Experts of a small language model.
Experts: 128 SwiGLU neurons an expert, a softmax router.
Below are experts of layer 8 (counted from 0) of a mixture-of-experts language model. Rows are named down (a neuron's output weights, with its number) and show model dimensions 0-255. Each number is 128 + 32 x the weight over its row's rms, rounded and kept within 0 to 255.
Before each expert's rows: "comes before" lists some tokens at least twice as common just after its tokens as in all text. This comes from a sample of Wikipedia text that the model never trained on. Tokens count by the router's weight.

# expert 24
comes before: " he", " the", " it", " they", " she", " was"
down0 [104 126 116 126  84  78  77  91  80 131 137 165 128 130 141 153 119  85 148 183  99 138  90  73 110 101 142 124 128 115  64 151  71 140 133  98  89 119 170 104 125 134  75 135  65 129 191 134 116 119 136 196 130 136 125 120  55 129 209 132  44 119 155  88 104 149  99  74 132 141 158 102  80 108 109 140  99 145 117 159 141 102 154 127 170 139 152 106 110  90 135 130 107 108 138 107 113 146 123 107 102 128  37 152 177 193  59 187  83 124 146 128 111 105 174 155  74 188  86 105 155 108 117 153 114  94  70 144 129 102 142 164 143 137 182 122 136 134 154 127 126 134  94 199 144 119 146 183  99 162 150 127 156 138  93 112  69 125 128 121 165 148 112 105 146 101 112 146 138 166 133  94 130 147 126 112 239 132 108  87  61 198 101  87 148 162 115 135 116 183 139 108 106 121 121 141 142 140 133 129 105 128 157 106 105 131 150 124  75 158 108  90 122 139 108 115 196  76 136  70  88 151 160 108 144 109 102 117 126 107 116 111 120 134  54 125 146 120 139 151 124 170 172 156 184 217 135  75  93 119 129 142 135 100 143  98]

# expert 27
comes before: " of", " in", ".", " for", " was", " and"
down0 [102 137  47 139 114 107 159 172 153 138  50  78  90 200 119 118 119 141 177  66 186 152 118 125 135 199 117 104 149  78 172  80 109 130 130  93 147 115 133  88 101 132 140  94 118 160 126 130 127 139  35 132 111 127 138 150  64  92 146 172 155 131  86 108 113  71 105 101 111 191 129 102 114 110  92 140 146 152  98 108 131  89 102  71 121 152 143 132 141 138  78 107  92  91 141 107 123 134  95  98  95 169  60 160  84 171 176 129 109 160 127 166 158 133 180 120 157  56  89 151 133 171  93 133 128 126 155  91 162 139 115  85 132 100 198 159 101 157 136 121 124  89 153 157 161 153 127 100 118 151 103 101 194 147 114 170 188  90  98 172  88  91 135 118 126 206  98  90 145  98 158 131 119 132  86 121  70 168 164 134 138 105 138 130 100 146 107 107 170  80 102 150 101  76 149 130 107 130 126  60 178 104 111 102 109 120 123 104 119  84 132 144 115 183 168 122 154 136 133 165 185 134 149 188 124 118  83 168 110 119 162  54 108 107 150 115  87 138 179 143 136 129 134 147 135 100 145  90 175 145 128  79 112 127  88 106]

# expert 10
comes before: " a", " in", " not", " to", " be", " been"
down0 [116 135 182 101 151  70 139 136 112 204 146 159 157 126 159 126 170 119 189 189 141 158 117 172 140 156 160 157 199 150 116 121 100 130 146 153 120 130 122 115 115 112  78 175 132 148 141 151 144 172 114  97 132 141 112  77 158  96 139  83 110 183 164 109 134 159 120 159 145 149 140 168 116 153 147  87 124  74 108 128 178 170 132 124 101  82 186 154  89 125 144 138 152 162  85 100 111 147 198  86 157 108 134 131 125 174 161 120 141 114  67 104 148 105 146 151  67 152 130 130 124 162  74 113 114 105 136  91 122 121 192  99 106  91 110 159 138 114 111  87 172 100 152 132 173 151 143 144 118 167 137  61 138  94 157 120 117 136 218 169 101  79 144 203 128 148  92 141 126 156 175 148 126 127 135 154 138 126  68 129 163 146  84 143 125 145 159 146  63 196 188 191 160 131 177 188 158 187 132 153 120 126 154 114  79 140  86  93 136 120 145 106  94 124 144 154  38 172 163 172 144  96 191  69  81 143  96 135  85 126 147 101 144 131 115 172 182 175 127 182 104 129 108 122 116 120 134 161 153 136 171 146 129 169 143 154]